Experts of a small language model: 11 layers.
Below are experts of layer 8 (counted from 0) of a mixture-of-experts language model. Rows are named router (the router's row for the expert) and show model dimensions 0-255. Each number is 200 + 20 x the weight over its row's rms, rounded and kept within 0 to 999.
Before each expert's rows: a language model's description of what the expert responds to. This comes from a sample of Wikipedia text that the model never trained on.

# expert 2
It responds to: Foreign name onsets. Opening letters or syllables of non-English surnames and words, often capitals like K, G, Ch, Kh, e.g. Kaur, Kanna, Najafi.
router,202,202,211,178,215,200,171,184,197,199,169,239,212,180,201,203,235,196,200,224,209,230,172,227,214,171,191,193,193,183,182,195,210,220,188,190,240,208,216,218,214,177,184,190,214,244,252,195,196,175,211,217,189,191,182,202,201,200,216,177,198,168,185,180,192,227,183,205,192,162,193,234,200,195,190,224,241,215,199,214,200,218,207,212,223,236,164,177,202,203,179,216,199,215,194,194,200,196,235,179,167,213,200,235,200,201,198,189,204,229,186,192,179,183,205,188,216,208,181,197,174,216,187,200,176,209,197,171,202,209,197,217,195,226,198,190,243,209,221,211,165,186,236,177,187,204,194,172,222,215,233,169,194,225,187,203,213,204,192,178,241,199,180,202,203,178,188,192,216,239,225,186,200,208,185,221,181,173,227,194,190,197,224,155,182,182,153,173,228,197,216,191,222,215,149,191,175,181,173,218,191,167,213,226,205,185,224,210,187,185,200,219,183,203,210,219,228,199,204,193,177,157,192,206,197,213,196,203,196,172,202,224,188,220,199,182,214,136,160,208,192,253,218,200,176,214,188,196,220,186,189,210,199,199,240,168

# expert 0
It responds to: Table cell separators. Pipe separators and values inside data tables of results, votes and statistics, such as | after times, scores, percentages, units like m.
router,232,182,211,171,208,185,184,185,186,180,195,249,165,173,210,217,211,219,217,227,188,203,183,197,216,188,204,193,159,217,182,199,160,188,210,173,204,177,210,207,221,197,185,195,213,235,227,207,214,154,199,230,178,200,184,220,184,210,213,180,170,203,210,194,199,196,180,212,203,166,166,202,185,211,196,217,223,221,185,190,219,234,191,200,217,217,185,181,188,204,159,189,200,199,184,239,195,210,232,206,196,184,189,243,207,195,230,199,178,204,173,195,203,194,211,212,188,182,196,200,198,219,172,230,200,183,223,198,194,225,202,213,184,214,182,223,242,224,219,207,189,205,203,180,226,195,169,195,189,228,251,192,195,222,191,176,190,175,217,185,234,206,206,166,177,193,184,192,200,213,208,189,178,228,158,231,231,196,227,206,186,181,184,192,190,176,145,205,208,209,181,171,187,251,229,198,189,203,193,194,181,190,203,203,175,181,206,192,175,206,218,235,203,190,211,212,229,178,258,189,183,215,192,216,200,205,227,207,206,208,169,223,192,189,211,166,205,143,197,194,137,218,208,202,213,211,190,198,194,203,229,206,209,180,227,199

# expert 27
It responds to: Space before years. Spaces, opening parentheses and first digits right before a year or date, after in, By, born, or a month.
router,212,214,226,187,235,201,174,206,204,189,201,240,209,179,193,224,204,209,198,224,186,213,164,224,194,190,207,171,191,211,189,175,151,203,206,183,213,204,201,207,191,172,191,196,203,209,217,202,234,171,194,201,195,177,199,186,197,224,225,192,198,171,208,183,195,224,184,174,188,211,191,230,151,207,189,229,199,220,195,198,219,187,240,174,232,204,187,176,233,196,179,240,192,181,164,209,191,219,194,182,167,198,204,190,199,182,203,179,190,221,183,209,188,160,202,224,231,195,189,184,220,211,200,209,182,173,198,218,183,207,212,202,177,197,185,234,211,220,211,214,177,220,229,178,203,190,180,180,205,203,252,202,160,216,187,192,223,174,191,186,234,193,189,181,214,186,205,171,200,224,219,170,204,215,167,201,197,175,210,189,185,241,191,184,193,210,203,168,241,210,210,168,223,204,165,211,166,205,186,208,190,202,200,222,175,165,206,193,205,192,221,216,172,175,211,212,201,198,241,181,195,178,205,174,184,165,235,222,210,191,197,226,164,206,181,182,222,158,161,199,140,201,236,217,198,231,174,197,205,223,215,205,182,196,202,173

# expert 3
It responds to: Name-list separators. Commas, "and", pipes, colons and dashes that separate or introduce person names in lists, tables and credits, e.g. Giardina, Jim.
router,209,217,205,153,224,201,148,196,203,196,173,239,196,185,178,232,204,230,242,199,191,215,176,212,192,195,217,171,178,205,183,186,209,207,175,163,217,199,208,211,195,191,172,192,189,205,233,213,227,179,226,221,180,168,213,229,194,211,240,210,187,173,190,179,214,242,172,227,203,172,178,217,181,208,203,223,203,242,190,208,208,190,212,181,199,220,197,178,214,203,198,209,226,189,201,227,178,218,224,207,171,179,201,211,215,185,210,208,196,223,205,206,181,172,226,208,228,188,174,205,217,195,201,196,179,198,209,227,192,201,197,189,180,212,186,234,214,221,221,230,183,186,200,184,177,219,174,190,207,226,237,190,213,213,180,207,233,185,206,158,247,183,207,180,187,181,194,185,202,229,217,182,225,236,150,223,199,177,221,217,198,219,214,186,222,183,172,174,215,215,198,165,218,224,187,182,174,185,178,204,216,195,217,224,148,195,220,178,189,187,202,206,177,189,203,227,182,197,215,184,191,192,195,186,197,174,201,213,170,181,196,221,172,180,194,176,182,178,205,169,182,223,219,201,170,211,145,224,219,223,205,188,166,207,207,192

# expert 22
It responds to: Nationality adjectives, Thai script. Nationality words describing a person, such as American singer or Indian actress, plus Thai and other non-Latin script bytes in tables.
router,228,210,223,198,184,229,153,190,192,189,183,201,200,195,217,243,221,228,223,197,203,186,207,231,181,180,224,201,175,183,182,188,182,198,196,184,224,172,181,212,218,186,193,229,237,215,233,214,219,176,207,220,212,204,204,233,205,223,189,219,199,183,178,198,257,213,177,215,163,161,218,235,210,229,169,206,217,221,183,224,235,206,206,201,224,211,183,187,233,202,184,186,203,170,186,218,175,209,208,182,181,184,200,206,205,185,209,178,197,232,227,195,162,179,197,195,207,213,207,204,199,217,178,218,209,207,191,230,181,208,210,195,197,233,165,186,211,217,217,249,170,176,215,191,201,195,174,198,225,204,258,163,193,216,202,176,188,193,223,194,224,214,169,191,188,204,158,215,220,212,209,202,204,212,180,173,169,180,213,204,194,219,190,178,186,214,200,185,208,198,199,201,200,226,203,198,191,184,165,215,192,214,192,202,154,192,208,197,183,181,205,231,195,206,204,226,216,194,240,204,166,214,188,163,213,181,213,210,184,183,201,216,198,188,196,167,184,144,196,199,164,234,221,210,203,201,186,230,211,224,234,187,190,217,225,165

# expert 34
It responds to: Table statistics digits. Digits in pipe-separated sports results, election vote counts and percentages, also check marks and dashes filling table cells.
router,227,196,243,212,206,213,178,188,188,197,201,222,172,188,190,197,221,211,217,215,203,237,183,194,185,214,227,199,195,185,193,179,173,216,153,171,194,212,190,189,225,182,195,190,212,201,203,218,204,186,211,203,171,192,162,217,224,218,226,220,186,177,185,192,234,221,200,185,182,169,180,202,196,203,201,238,197,228,203,217,233,191,222,196,198,219,194,208,186,190,169,224,222,168,191,221,212,219,239,220,173,193,184,194,221,212,217,191,183,215,196,157,182,173,199,203,198,212,195,203,209,179,156,192,151,200,217,197,216,218,208,179,193,202,170,218,208,218,217,198,161,205,214,195,193,204,153,189,220,200,246,193,194,217,188,188,212,190,209,171,239,199,167,178,174,202,198,177,209,220,216,182,198,216,184,209,221,187,219,200,219,208,179,191,154,161,190,199,214,212,181,196,205,226,195,155,174,181,178,195,175,212,195,234,191,192,184,192,191,173,230,235,203,189,201,223,193,171,203,165,151,176,202,178,170,203,214,224,198,168,183,208,201,202,195,167,213,148,185,195,152,226,206,205,191,220,168,229,202,227,178,199,195,218,211,178

# expert 6
It responds to: Location prepositions. Prepositions and punctuation that introduce a place, such as in, from, near, across, born in, and Department: before region names.
router,218,222,209,180,249,212,187,197,198,191,221,215,200,207,216,207,235,242,230,185,178,234,201,202,206,194,207,185,175,179,211,204,152,180,197,192,224,205,202,210,213,178,165,171,197,235,227,185,215,170,219,189,186,183,211,210,224,241,207,191,176,165,206,179,206,214,200,198,185,191,219,221,179,199,188,219,211,221,193,186,237,208,214,172,209,241,197,160,217,198,176,219,192,166,165,223,169,219,219,181,175,155,208,205,199,210,209,188,188,212,228,180,176,172,195,223,207,207,210,190,211,201,165,210,160,188,218,202,176,220,194,193,202,207,211,194,216,218,215,214,172,208,227,190,179,228,166,157,214,215,241,196,185,221,185,212,210,197,218,210,209,212,193,207,192,171,165,182,201,215,216,162,228,203,169,224,196,180,222,219,202,207,194,214,208,193,164,180,227,202,204,187,217,238,158,189,184,174,180,192,180,205,224,208,179,178,193,211,215,197,217,222,176,174,230,206,202,205,216,178,191,203,216,176,198,195,226,206,161,177,179,225,176,171,210,181,217,188,182,207,164,212,223,219,188,211,179,245,209,220,184,195,165,206,218,189

# expert 43
It responds to: Prepositions after verbs. Prepositions like in, at, of, into, as following verbs or nouns in running prose, e.g. at present, became involved.
router,187,228,241,187,214,193,170,208,189,189,157,228,207,192,240,210,213,227,233,193,202,208,168,216,195,172,185,190,169,232,170,202,150,188,171,200,212,199,199,216,202,181,176,197,223,209,218,199,220,182,222,213,148,192,175,211,211,206,207,231,189,180,208,189,208,220,218,179,195,200,194,188,173,215,174,198,216,218,200,211,203,205,224,170,219,189,185,164,195,199,192,217,222,177,173,210,174,203,235,200,183,189,213,219,183,186,216,201,176,228,217,203,178,162,203,232,234,198,199,193,228,219,202,207,167,183,204,230,194,218,218,190,186,245,172,211,235,189,210,205,168,175,232,181,182,229,173,198,206,193,231,156,191,240,188,192,206,185,208,175,226,205,192,178,187,184,167,153,235,212,220,193,203,222,173,201,195,173,233,206,181,215,200,177,190,193,169,182,235,218,173,191,214,201,192,172,206,218,192,190,170,175,225,218,202,179,209,185,208,179,202,212,203,170,224,188,218,199,216,165,186,186,198,191,166,205,198,226,176,165,184,216,174,191,203,175,167,191,171,218,183,218,213,208,196,216,191,220,201,197,189,222,174,210,203,193

# expert 44
It responds to: Latin name endings. Suffix pieces in Latin taxonomic names and foreign surnames, such as -us, -ia, -ius, -atus, in genus and species lists.
router,200,207,226,172,215,178,202,195,208,211,189,197,179,183,229,203,219,217,239,203,184,232,158,203,207,211,206,181,185,236,179,182,183,210,212,164,180,212,217,225,236,178,178,192,249,210,200,182,219,178,211,231,184,179,170,216,225,196,227,217,192,192,226,181,248,212,192,187,151,163,171,218,193,223,177,215,245,211,191,194,233,202,218,176,221,224,204,176,206,200,178,234,209,201,163,231,168,198,212,192,185,197,208,217,219,237,208,159,209,234,196,207,178,161,186,181,236,202,204,191,218,199,189,207,189,186,192,219,171,210,209,191,184,203,198,190,231,197,188,178,185,186,203,173,197,206,212,222,212,240,228,199,211,226,175,174,193,180,208,199,233,192,172,199,197,194,209,176,216,222,176,187,205,206,182,228,185,202,209,196,204,214,209,204,156,198,197,194,215,219,179,178,214,221,183,203,173,183,177,197,210,209,203,229,166,214,230,192,178,170,200,237,167,188,206,210,196,202,220,165,166,206,202,194,201,191,232,219,195,173,205,206,165,176,201,172,203,179,176,208,169,198,215,208,191,196,160,213,235,211,175,173,192,183,198,194

# expert 15
It responds to: Infobox field labels. Line-start dashes and field names in infobox-style lists like Founded:, Manufacturer:, Original release:, plus media nouns such as album, film, book.
router,210,214,212,170,193,211,171,184,181,180,182,230,208,198,202,196,220,187,198,208,201,209,184,201,206,220,176,178,216,195,191,160,175,207,204,162,202,192,214,189,193,185,181,171,217,200,211,176,207,191,207,204,192,164,199,233,221,219,200,224,213,206,200,188,205,220,194,213,206,166,185,237,187,207,209,197,197,242,172,199,217,180,237,206,212,225,202,187,196,216,204,199,227,155,181,232,200,192,259,205,189,182,217,226,225,153,210,204,187,188,220,175,187,160,211,231,229,202,203,200,198,206,170,186,183,207,196,186,198,227,204,179,210,256,162,214,210,195,236,221,207,191,211,175,210,216,197,178,219,220,228,210,224,216,205,192,187,201,211,160,234,171,189,190,169,202,179,174,224,236,225,176,208,214,170,214,178,171,245,222,171,193,178,193,152,223,169,184,208,213,214,184,198,230,180,173,175,200,203,219,193,206,208,216,196,202,208,181,169,219,209,213,174,191,195,199,215,186,242,179,183,214,191,170,178,199,198,238,205,176,182,205,187,188,201,212,203,153,185,190,141,225,211,197,194,179,190,231,193,213,195,188,207,190,190,203

# expert 46
It responds to: Narrative action verbs. Verbs and prepositions carrying plot or event action in narrative, often violent: killed, caused, stabbing, injuring, until, before, by.
router,210,213,210,179,199,193,160,190,193,209,184,197,213,198,203,221,211,227,226,215,182,227,174,206,218,195,218,180,197,181,196,162,157,227,191,154,204,207,196,230,215,203,202,200,235,203,229,196,212,168,204,188,208,216,194,221,173,194,216,196,215,187,206,167,215,200,213,174,192,168,184,205,166,208,188,200,246,235,183,209,222,176,229,164,227,219,182,177,216,205,182,199,205,182,205,226,174,197,239,217,203,186,197,237,199,207,221,184,169,216,204,179,183,207,194,204,229,228,200,200,200,184,166,199,160,165,194,230,172,231,211,181,179,197,185,195,218,191,188,201,181,182,230,209,192,228,162,203,216,215,215,174,183,226,194,196,211,188,186,209,225,169,171,215,182,213,176,156,213,230,230,196,196,238,179,223,193,179,216,220,215,217,184,190,180,179,183,166,205,222,209,181,195,239,208,187,194,179,169,187,210,180,216,218,167,189,206,209,184,163,191,238,188,189,214,215,186,167,205,187,185,181,210,181,186,180,239,221,199,169,194,240,164,177,188,176,213,191,180,182,176,222,241,200,187,211,193,189,204,230,197,201,188,212,185,194

# expert 10
It responds to: Place name parts. Second or later parts of place and institution names, such as York in New York, Park, College, -ville, -shire, Stadium.
router,202,209,229,172,198,214,205,207,218,212,195,192,183,191,218,245,195,224,227,195,194,211,202,181,218,190,207,163,191,160,197,190,184,225,194,158,236,185,207,216,220,211,177,190,229,234,214,200,221,151,209,208,162,189,212,231,198,209,241,208,164,198,184,204,240,204,190,199,197,183,211,216,213,232,164,210,206,190,203,194,229,207,203,190,185,241,181,181,207,183,148,244,206,172,175,217,174,211,219,208,161,202,210,217,187,202,205,190,186,226,218,175,176,170,202,204,218,180,205,181,199,218,192,210,188,202,207,228,193,228,210,217,177,211,176,193,208,193,208,184,203,226,227,189,178,192,197,192,233,226,242,180,188,223,193,180,194,164,210,181,237,220,159,215,212,174,204,197,202,198,211,202,187,228,203,239,191,183,224,199,207,220,206,197,179,189,160,156,228,204,184,183,215,208,176,186,166,205,182,212,211,205,203,221,177,205,211,184,206,176,199,214,148,205,210,219,203,182,230,191,205,204,204,188,205,179,219,206,178,171,191,191,215,170,192,194,212,171,172,177,131,219,206,214,199,199,174,234,208,196,213,201,192,185,176,187

# expert 8
It responds to: Place-name beginnings. First pieces of place names and proper nouns, especially English towns and US states, such as Mor(ecambe), H(astings), Illinois, Tampa.
router,178,205,200,166,233,197,184,212,174,186,190,197,163,196,208,223,200,230,229,186,166,199,159,202,207,183,233,194,192,188,203,175,179,228,207,172,225,205,200,222,205,176,156,182,239,222,215,197,204,166,221,187,164,210,188,197,209,212,209,182,224,211,197,196,217,220,178,219,179,167,199,201,208,228,180,193,196,193,219,203,201,230,224,203,206,238,165,208,196,188,176,233,203,184,186,210,175,207,215,203,187,199,211,225,228,222,204,181,196,231,212,190,170,173,191,226,228,184,216,183,223,203,167,212,181,183,201,210,203,211,205,199,180,221,199,209,230,194,222,184,147,250,215,157,177,208,201,216,209,209,224,200,199,229,170,188,193,217,183,181,220,204,167,209,196,205,192,177,203,219,231,181,192,203,184,227,212,192,199,194,178,216,164,209,173,204,170,171,205,226,194,185,186,227,189,197,159,189,180,200,199,187,219,211,179,177,203,204,212,162,228,211,183,192,204,217,220,199,242,183,187,207,196,184,178,189,240,198,185,171,188,219,175,190,193,199,223,152,177,187,162,225,205,223,184,218,194,223,228,196,209,181,215,211,168,145

# expert 30
It responds to: Technical quantities. Digits and units in technical or financial figures, such as mm, cm, million, billion, kW, in weapon, engine and aircraft specifications.
router,197,194,229,203,210,228,178,181,190,193,175,220,198,188,196,242,227,229,212,225,182,241,200,211,181,193,200,175,219,196,187,192,148,191,189,151,203,231,202,203,259,206,197,205,215,216,210,192,216,184,220,185,201,189,194,191,214,227,199,239,178,155,207,188,243,215,183,207,201,169,187,204,180,225,165,203,212,221,191,209,198,214,185,182,231,223,186,201,215,181,185,190,222,185,173,213,224,222,209,179,179,178,194,208,203,198,203,182,163,236,215,168,173,167,208,216,204,192,184,207,231,223,184,222,203,202,230,229,187,236,204,192,202,231,154,216,210,223,198,199,208,175,227,190,217,202,178,191,222,223,222,189,209,227,183,180,172,151,217,191,198,188,197,200,195,206,216,187,210,229,235,199,220,228,173,223,194,176,208,185,200,235,177,181,174,161,163,177,205,198,169,180,218,236,171,190,200,192,194,182,193,199,212,232,181,211,200,194,174,206,187,229,179,193,205,219,227,198,210,195,170,194,177,185,198,211,224,226,192,212,184,222,185,200,211,185,209,154,188,199,163,209,214,212,191,194,179,199,202,238,189,200,167,204,195,192

# expert 13
It responds to: Recent year digits. Later digits of 2000s years, in sports seasons, tournaments and careers, e.g. 202'3' OWWC, 20'2'0 European Championships, In 20'1'3.
router,214,211,226,194,244,212,165,203,184,177,201,220,182,187,205,201,201,218,204,199,192,184,183,211,197,195,217,165,206,193,197,203,172,238,187,170,224,215,191,224,208,172,198,165,215,239,240,179,218,185,230,225,166,152,168,190,178,210,186,220,214,156,192,220,240,230,195,205,192,142,200,208,195,219,201,209,206,229,184,210,210,187,199,198,227,210,176,172,202,199,175,205,206,192,197,221,193,203,219,178,178,198,200,240,189,189,210,221,181,208,222,173,196,177,196,223,192,210,167,190,207,208,168,211,195,209,205,213,189,202,226,178,184,225,203,225,212,226,225,195,179,207,196,168,194,218,188,187,215,232,241,181,176,246,197,191,218,165,205,198,197,192,211,165,187,172,191,177,207,197,233,181,202,178,168,208,222,195,207,211,212,221,198,206,158,188,198,180,190,215,194,187,181,220,196,208,188,182,160,209,199,204,225,228,190,228,200,202,216,217,215,212,157,184,203,234,227,206,218,183,210,184,189,186,209,202,209,192,195,194,197,238,177,188,201,192,220,153,171,208,158,209,223,208,190,212,153,242,241,204,180,207,182,216,221,199

# expert 38
It responds to: Personal first names. Given names and name pieces of people in credits, cast lists and results tables, e.g. David, Mike, James, Sammy.
router,188,213,227,174,184,207,190,209,205,203,191,207,169,201,224,225,207,222,231,215,193,228,197,213,185,180,205,190,180,194,189,163,215,219,180,156,229,202,215,197,224,175,170,200,231,228,211,214,241,168,208,231,173,194,218,223,181,203,213,213,211,181,211,192,226,208,183,173,175,170,196,209,208,202,196,222,221,218,181,227,213,217,210,188,209,226,183,215,211,201,170,235,207,162,182,227,206,188,246,216,188,207,229,221,198,195,230,183,178,221,193,212,178,170,204,208,228,200,184,202,208,197,168,216,180,199,216,218,202,230,235,199,176,233,178,204,245,211,208,201,168,181,201,192,195,229,201,203,219,226,239,196,191,209,166,161,199,175,213,198,234,207,183,200,182,176,190,193,210,215,197,174,232,238,209,204,185,202,210,186,196,209,210,203,197,210,181,186,215,219,182,191,214,195,198,169,179,174,166,225,208,188,193,238,148,186,193,201,176,190,212,245,202,200,205,203,228,212,206,151,162,198,189,188,187,201,227,202,181,181,214,210,168,204,168,191,202,170,190,183,145,222,231,205,202,197,184,227,228,210,181,188,175,201,193,170

# expert 16
It responds to: Space before numbers. Standalone space or sign tokens before a number in tables and text, such as space before 1,731, $, £, −, +.
router,214,182,229,178,183,198,170,194,189,196,197,215,188,171,206,244,232,208,242,199,186,240,203,212,172,191,222,195,186,209,169,179,168,221,185,170,218,214,206,207,238,171,165,217,204,216,201,180,197,179,200,203,194,193,185,233,216,239,205,205,177,201,184,202,214,188,188,176,192,173,176,207,155,222,184,208,199,214,184,214,233,201,233,175,210,231,197,156,222,181,182,240,222,181,153,194,171,200,221,198,192,192,196,217,210,196,196,188,201,197,231,189,207,178,211,191,200,197,198,204,197,218,195,216,176,199,201,218,173,206,227,187,194,231,194,221,216,218,228,222,199,176,233,163,200,198,211,170,210,183,274,179,215,220,193,234,204,206,183,191,212,188,170,203,171,186,172,185,194,191,197,206,207,232,195,224,201,175,223,230,200,214,201,178,191,185,176,180,230,192,192,173,203,204,213,184,189,222,194,193,214,201,226,222,180,194,208,187,185,200,232,216,183,166,209,206,200,186,188,171,175,171,198,187,188,169,208,201,164,218,192,186,178,178,183,174,208,157,187,179,141,217,227,222,174,201,187,191,191,213,220,209,201,182,189,171

# expert 1
It responds to: Century and year digits. Digits inside years and ordinal centuries, especially 18/19 before th, plus century, BC, era, e.g. 1'8'th, 200'1', 1'9'25.
router,220,193,232,202,211,178,170,206,211,204,183,227,206,188,186,214,214,209,208,193,179,203,180,212,195,189,202,182,189,204,193,213,180,205,185,184,188,193,188,208,234,193,208,214,201,222,214,211,211,195,184,226,196,181,163,195,194,220,240,209,219,154,195,184,241,220,183,180,170,168,191,202,194,199,169,214,208,202,199,200,205,195,219,172,226,214,206,169,201,165,162,202,219,182,214,219,179,222,226,200,180,202,231,213,188,188,244,218,181,211,206,195,173,183,209,216,218,223,195,190,202,216,165,198,162,196,208,209,173,207,215,201,179,227,188,229,220,197,219,221,157,182,196,160,195,198,187,178,211,203,238,176,182,237,192,185,194,191,199,164,202,176,184,189,185,175,180,191,213,229,228,158,206,218,182,210,214,183,202,187,190,228,202,204,162,176,177,167,202,203,205,190,228,206,167,190,175,179,210,219,210,213,201,204,188,217,202,193,176,172,187,210,164,171,229,192,216,216,236,177,200,165,199,195,188,208,223,251,226,181,209,247,180,178,195,174,203,169,183,168,169,203,234,202,192,240,164,249,216,201,194,195,158,192,205,189

# expert 32
It responds to: Table header separators. Pipes and semicolons separating table headers and list entries, including minor-planet tables with JPL, MPC, ·, and semicolon lists.
router,195,214,209,177,216,207,147,212,210,183,196,208,190,162,219,212,233,198,227,189,189,209,163,190,203,190,198,174,190,178,195,198,177,213,196,150,232,192,207,213,217,183,179,187,230,227,224,169,226,152,236,221,171,169,190,197,192,209,222,189,193,155,210,206,200,198,195,221,214,181,159,230,187,205,211,227,201,218,192,242,198,182,223,201,194,233,182,181,194,184,201,196,219,174,185,220,221,183,244,235,164,152,217,206,197,202,198,218,194,242,205,192,189,208,205,195,226,206,199,196,202,195,161,207,192,185,189,205,211,199,218,187,201,196,200,220,204,214,202,195,199,194,223,193,212,210,202,184,187,213,250,173,203,224,203,192,207,204,230,197,207,181,179,186,182,179,199,181,208,227,207,184,195,216,148,198,190,180,243,182,199,222,197,191,207,217,192,185,220,194,186,170,206,255,187,176,181,195,180,193,207,183,212,218,173,196,192,175,218,161,194,214,190,206,194,192,237,196,219,167,168,181,195,185,177,176,234,198,191,173,187,199,200,167,200,167,176,158,186,205,157,205,175,197,167,231,178,195,221,214,207,184,191,216,221,186

# expert 33
It responds to: Kinship and role nouns. Nouns for family relations, offices and titles in biographies, plus See of See also, e.g. The 'son', l'ord'ship, Catholic 'b'ishops.
router,192,209,245,149,194,213,181,200,185,187,180,218,203,160,207,222,205,200,210,206,173,236,171,216,234,190,210,168,190,182,185,198,186,226,192,177,226,191,194,217,189,212,188,174,227,209,203,201,233,172,194,216,158,179,170,191,174,230,207,228,183,160,202,185,217,215,203,202,204,181,201,221,206,194,207,229,202,187,218,183,210,193,234,186,235,246,208,208,217,171,194,192,193,195,218,197,199,222,217,195,180,204,210,198,235,187,214,216,176,209,224,191,192,169,232,233,198,185,200,171,213,198,186,198,183,203,213,196,168,213,198,216,178,195,221,238,200,196,191,227,182,164,230,168,208,205,174,181,215,223,227,183,198,243,200,189,182,197,217,208,235,189,212,217,189,196,164,177,193,209,214,172,184,242,173,207,196,173,208,242,200,202,220,170,183,193,193,173,222,210,171,171,192,220,199,203,174,189,186,186,202,179,221,238,177,195,193,202,181,179,206,235,167,165,208,203,212,199,240,179,159,207,209,185,191,209,234,232,205,170,184,234,202,185,194,189,201,188,186,186,164,216,191,204,175,205,195,215,208,239,220,176,192,225,184,182

# expert 24
It responds to: Digits and math notation. Digits, decimal points and LaTeX or chemical-formula symbols in numeric and scientific text, such as 0.00, \frac, _, }.
router,206,203,222,204,218,212,182,167,208,211,170,229,195,180,230,212,203,226,189,206,185,218,197,220,196,229,234,174,167,207,200,195,172,181,187,180,195,204,236,187,218,201,183,188,221,207,216,192,229,167,213,211,174,176,158,202,212,206,229,233,180,166,211,170,239,180,190,185,160,179,183,213,180,201,180,210,222,183,204,213,226,196,223,156,217,207,213,179,212,182,179,204,216,182,171,217,189,206,233,199,198,191,175,208,209,198,244,189,192,216,208,180,186,207,211,222,221,180,192,190,219,193,176,196,185,180,217,209,198,213,201,209,179,220,174,223,217,210,217,198,209,189,221,184,208,206,163,214,213,172,239,183,178,210,197,180,211,219,208,166,200,175,210,176,171,210,193,177,201,196,219,219,197,210,170,188,191,181,190,215,220,232,181,186,154,192,172,176,202,219,167,185,214,223,180,181,188,192,222,186,181,209,216,216,190,197,196,194,189,190,204,238,174,196,233,193,228,194,187,193,153,158,196,215,167,198,234,211,183,164,170,208,186,178,201,174,227,150,168,212,165,209,212,219,168,180,198,241,243,199,202,197,213,210,202,177

# expert 39
It responds to: Clause boundary connectives. Commas ending introductory or subordinate clauses, and conjunctions like which, where, but, However, although that start a new clause.
router,217,200,199,156,195,198,166,203,187,212,194,242,191,159,193,230,191,204,240,212,196,217,158,203,211,171,213,192,184,216,188,188,180,224,179,135,206,198,197,194,224,212,163,202,229,219,216,207,220,168,178,201,176,191,198,217,184,223,221,215,197,151,206,212,197,201,182,191,159,187,206,202,184,185,181,200,196,228,179,207,223,182,241,187,219,237,186,173,199,199,204,209,217,205,168,216,206,194,209,186,194,181,205,217,179,202,251,181,191,214,191,188,174,186,207,206,211,192,207,210,190,191,186,195,153,197,197,198,188,213,198,214,218,229,159,196,197,219,196,193,164,203,237,208,173,217,177,173,223,217,240,185,186,203,173,206,240,170,227,179,229,188,192,194,198,200,181,157,215,218,202,192,197,220,165,210,208,180,199,230,202,224,175,214,187,189,174,198,221,208,177,165,197,221,206,213,176,185,180,202,183,183,209,194,211,208,219,198,212,185,205,194,203,175,179,204,239,209,238,172,174,183,185,195,168,171,232,217,183,187,184,220,172,187,217,162,191,203,179,199,188,246,230,196,185,209,175,226,219,207,214,208,183,216,217,188

# expert 23
It responds to: Abstract plural nouns. Content nouns, often abstract and plural, ending a phrase after the or his in prose, e.g. activities, resources, conditions, efforts.
router,221,224,219,168,181,211,177,214,204,184,181,240,186,168,217,194,205,196,231,201,221,215,180,177,216,191,196,189,183,191,148,190,156,201,191,167,207,200,187,221,229,187,167,187,213,212,215,209,207,174,207,218,193,194,189,221,198,219,215,207,201,195,193,161,195,220,191,181,182,155,208,227,208,199,167,216,213,203,172,192,224,191,215,198,212,247,187,190,205,193,185,187,220,166,199,225,190,196,207,192,172,180,218,214,211,192,234,187,181,208,188,177,181,149,185,208,210,198,196,207,207,224,146,208,152,178,188,204,203,228,204,177,194,215,190,188,224,173,200,196,185,185,212,171,197,202,173,177,195,209,222,193,197,217,210,200,204,176,196,198,225,177,166,180,180,213,186,164,214,212,231,181,193,228,162,221,180,174,223,222,195,227,184,183,153,203,158,188,228,212,178,180,219,224,199,207,184,192,234,198,199,194,225,216,180,198,201,194,186,172,223,217,169,203,210,194,201,207,228,187,180,182,198,158,170,202,207,216,199,195,173,234,167,185,198,161,223,192,168,209,166,224,216,210,163,207,176,205,225,225,199,180,192,227,214,183

# expert 17
It responds to: Infobox values and counts. Numbers and short values after field labels in infoboxes, statistics and score tables, e.g. Teams: 1'6', 30.7'%', sq mi, footballer.
router,195,229,207,211,200,226,168,187,202,188,204,244,181,197,192,224,222,200,229,214,204,214,201,208,223,204,211,210,210,192,178,195,168,223,197,153,223,232,216,193,220,187,197,203,209,232,223,227,194,171,194,194,167,172,185,204,211,210,198,216,177,173,209,161,223,215,205,187,182,175,190,227,181,196,207,210,212,196,191,218,213,169,228,196,231,233,195,183,214,177,169,196,204,214,209,204,191,201,190,182,156,186,197,216,204,192,244,200,194,241,200,208,187,208,206,195,218,206,210,206,208,197,203,208,179,160,202,201,188,211,206,181,182,255,181,200,212,178,190,200,192,184,211,195,179,219,168,204,219,206,256,200,200,230,204,204,219,185,229,191,209,213,213,217,176,199,196,166,202,216,238,158,222,219,151,211,186,175,217,204,203,228,202,191,167,182,205,153,212,207,169,179,209,224,176,183,187,178,171,195,199,209,202,230,166,205,185,182,207,193,197,209,199,207,198,176,196,188,214,170,175,205,218,174,203,213,247,211,188,192,204,209,215,198,192,141,217,131,192,193,148,214,212,199,190,211,201,256,204,209,205,187,194,199,211,190

# expert 4
It responds to: Mid-word name fragments. Word-piece fragments inside surnames and rare words, often European names with umlauts or accents, such as Reb, Lam, ff, ö.
router,197,202,224,165,187,190,199,222,194,205,186,203,181,199,214,215,211,226,208,207,171,204,192,203,187,204,221,206,180,237,209,210,214,245,220,184,196,198,224,172,230,171,202,199,235,230,220,209,209,156,233,229,160,203,186,200,178,199,223,220,176,171,216,194,214,217,183,205,174,196,199,198,169,213,189,216,230,212,213,228,214,193,198,174,216,248,207,204,218,188,191,216,201,198,217,201,167,182,222,218,188,182,237,183,217,198,200,174,160,198,212,172,172,163,212,226,205,194,175,194,197,182,180,215,171,190,218,203,164,211,177,163,169,212,186,197,201,212,219,184,159,165,217,172,207,204,164,188,202,203,240,186,187,231,173,197,190,192,190,194,202,219,176,207,183,181,192,206,204,214,226,179,209,204,176,226,193,196,209,222,191,209,179,209,178,195,198,198,218,211,162,173,192,220,166,187,186,159,180,207,201,186,186,232,175,182,195,182,204,198,189,185,188,181,218,198,228,180,186,192,170,174,181,188,178,173,223,233,209,197,206,197,174,190,203,164,214,158,179,206,160,216,220,238,157,205,172,219,242,212,200,185,162,207,187,173

# expert 35
It responds to: Table and review cells. Pipes, digits and fragments in data tables, especially gene infoboxes and album review score tables, e.g. UniProt |, Stylus.
router,223,183,199,190,211,188,205,182,186,179,165,212,182,204,198,196,243,197,198,212,186,219,177,231,160,192,221,211,184,169,174,162,172,184,189,150,219,188,223,228,207,215,191,187,254,208,197,190,217,201,231,208,202,171,173,207,170,208,181,226,151,165,184,188,211,202,187,178,181,172,214,227,188,192,207,204,223,210,211,215,203,200,210,162,206,216,178,173,215,180,195,216,207,160,196,221,186,189,223,218,186,188,209,199,201,189,234,183,202,211,196,185,192,188,194,199,183,202,190,220,213,202,156,203,173,183,212,204,198,217,223,160,215,193,200,178,232,188,223,186,188,202,227,151,194,187,162,207,229,234,253,178,180,214,184,190,203,210,213,188,199,207,188,184,188,178,204,198,195,212,220,193,197,215,182,217,190,197,210,199,189,229,188,189,174,175,164,184,216,229,203,191,200,225,198,176,138,208,188,210,192,194,219,178,163,228,198,199,167,188,184,234,191,217,196,195,189,199,202,165,198,216,199,199,200,198,232,224,193,174,195,228,177,168,214,172,208,189,176,228,153,205,218,195,184,203,191,199,246,242,201,194,178,215,204,185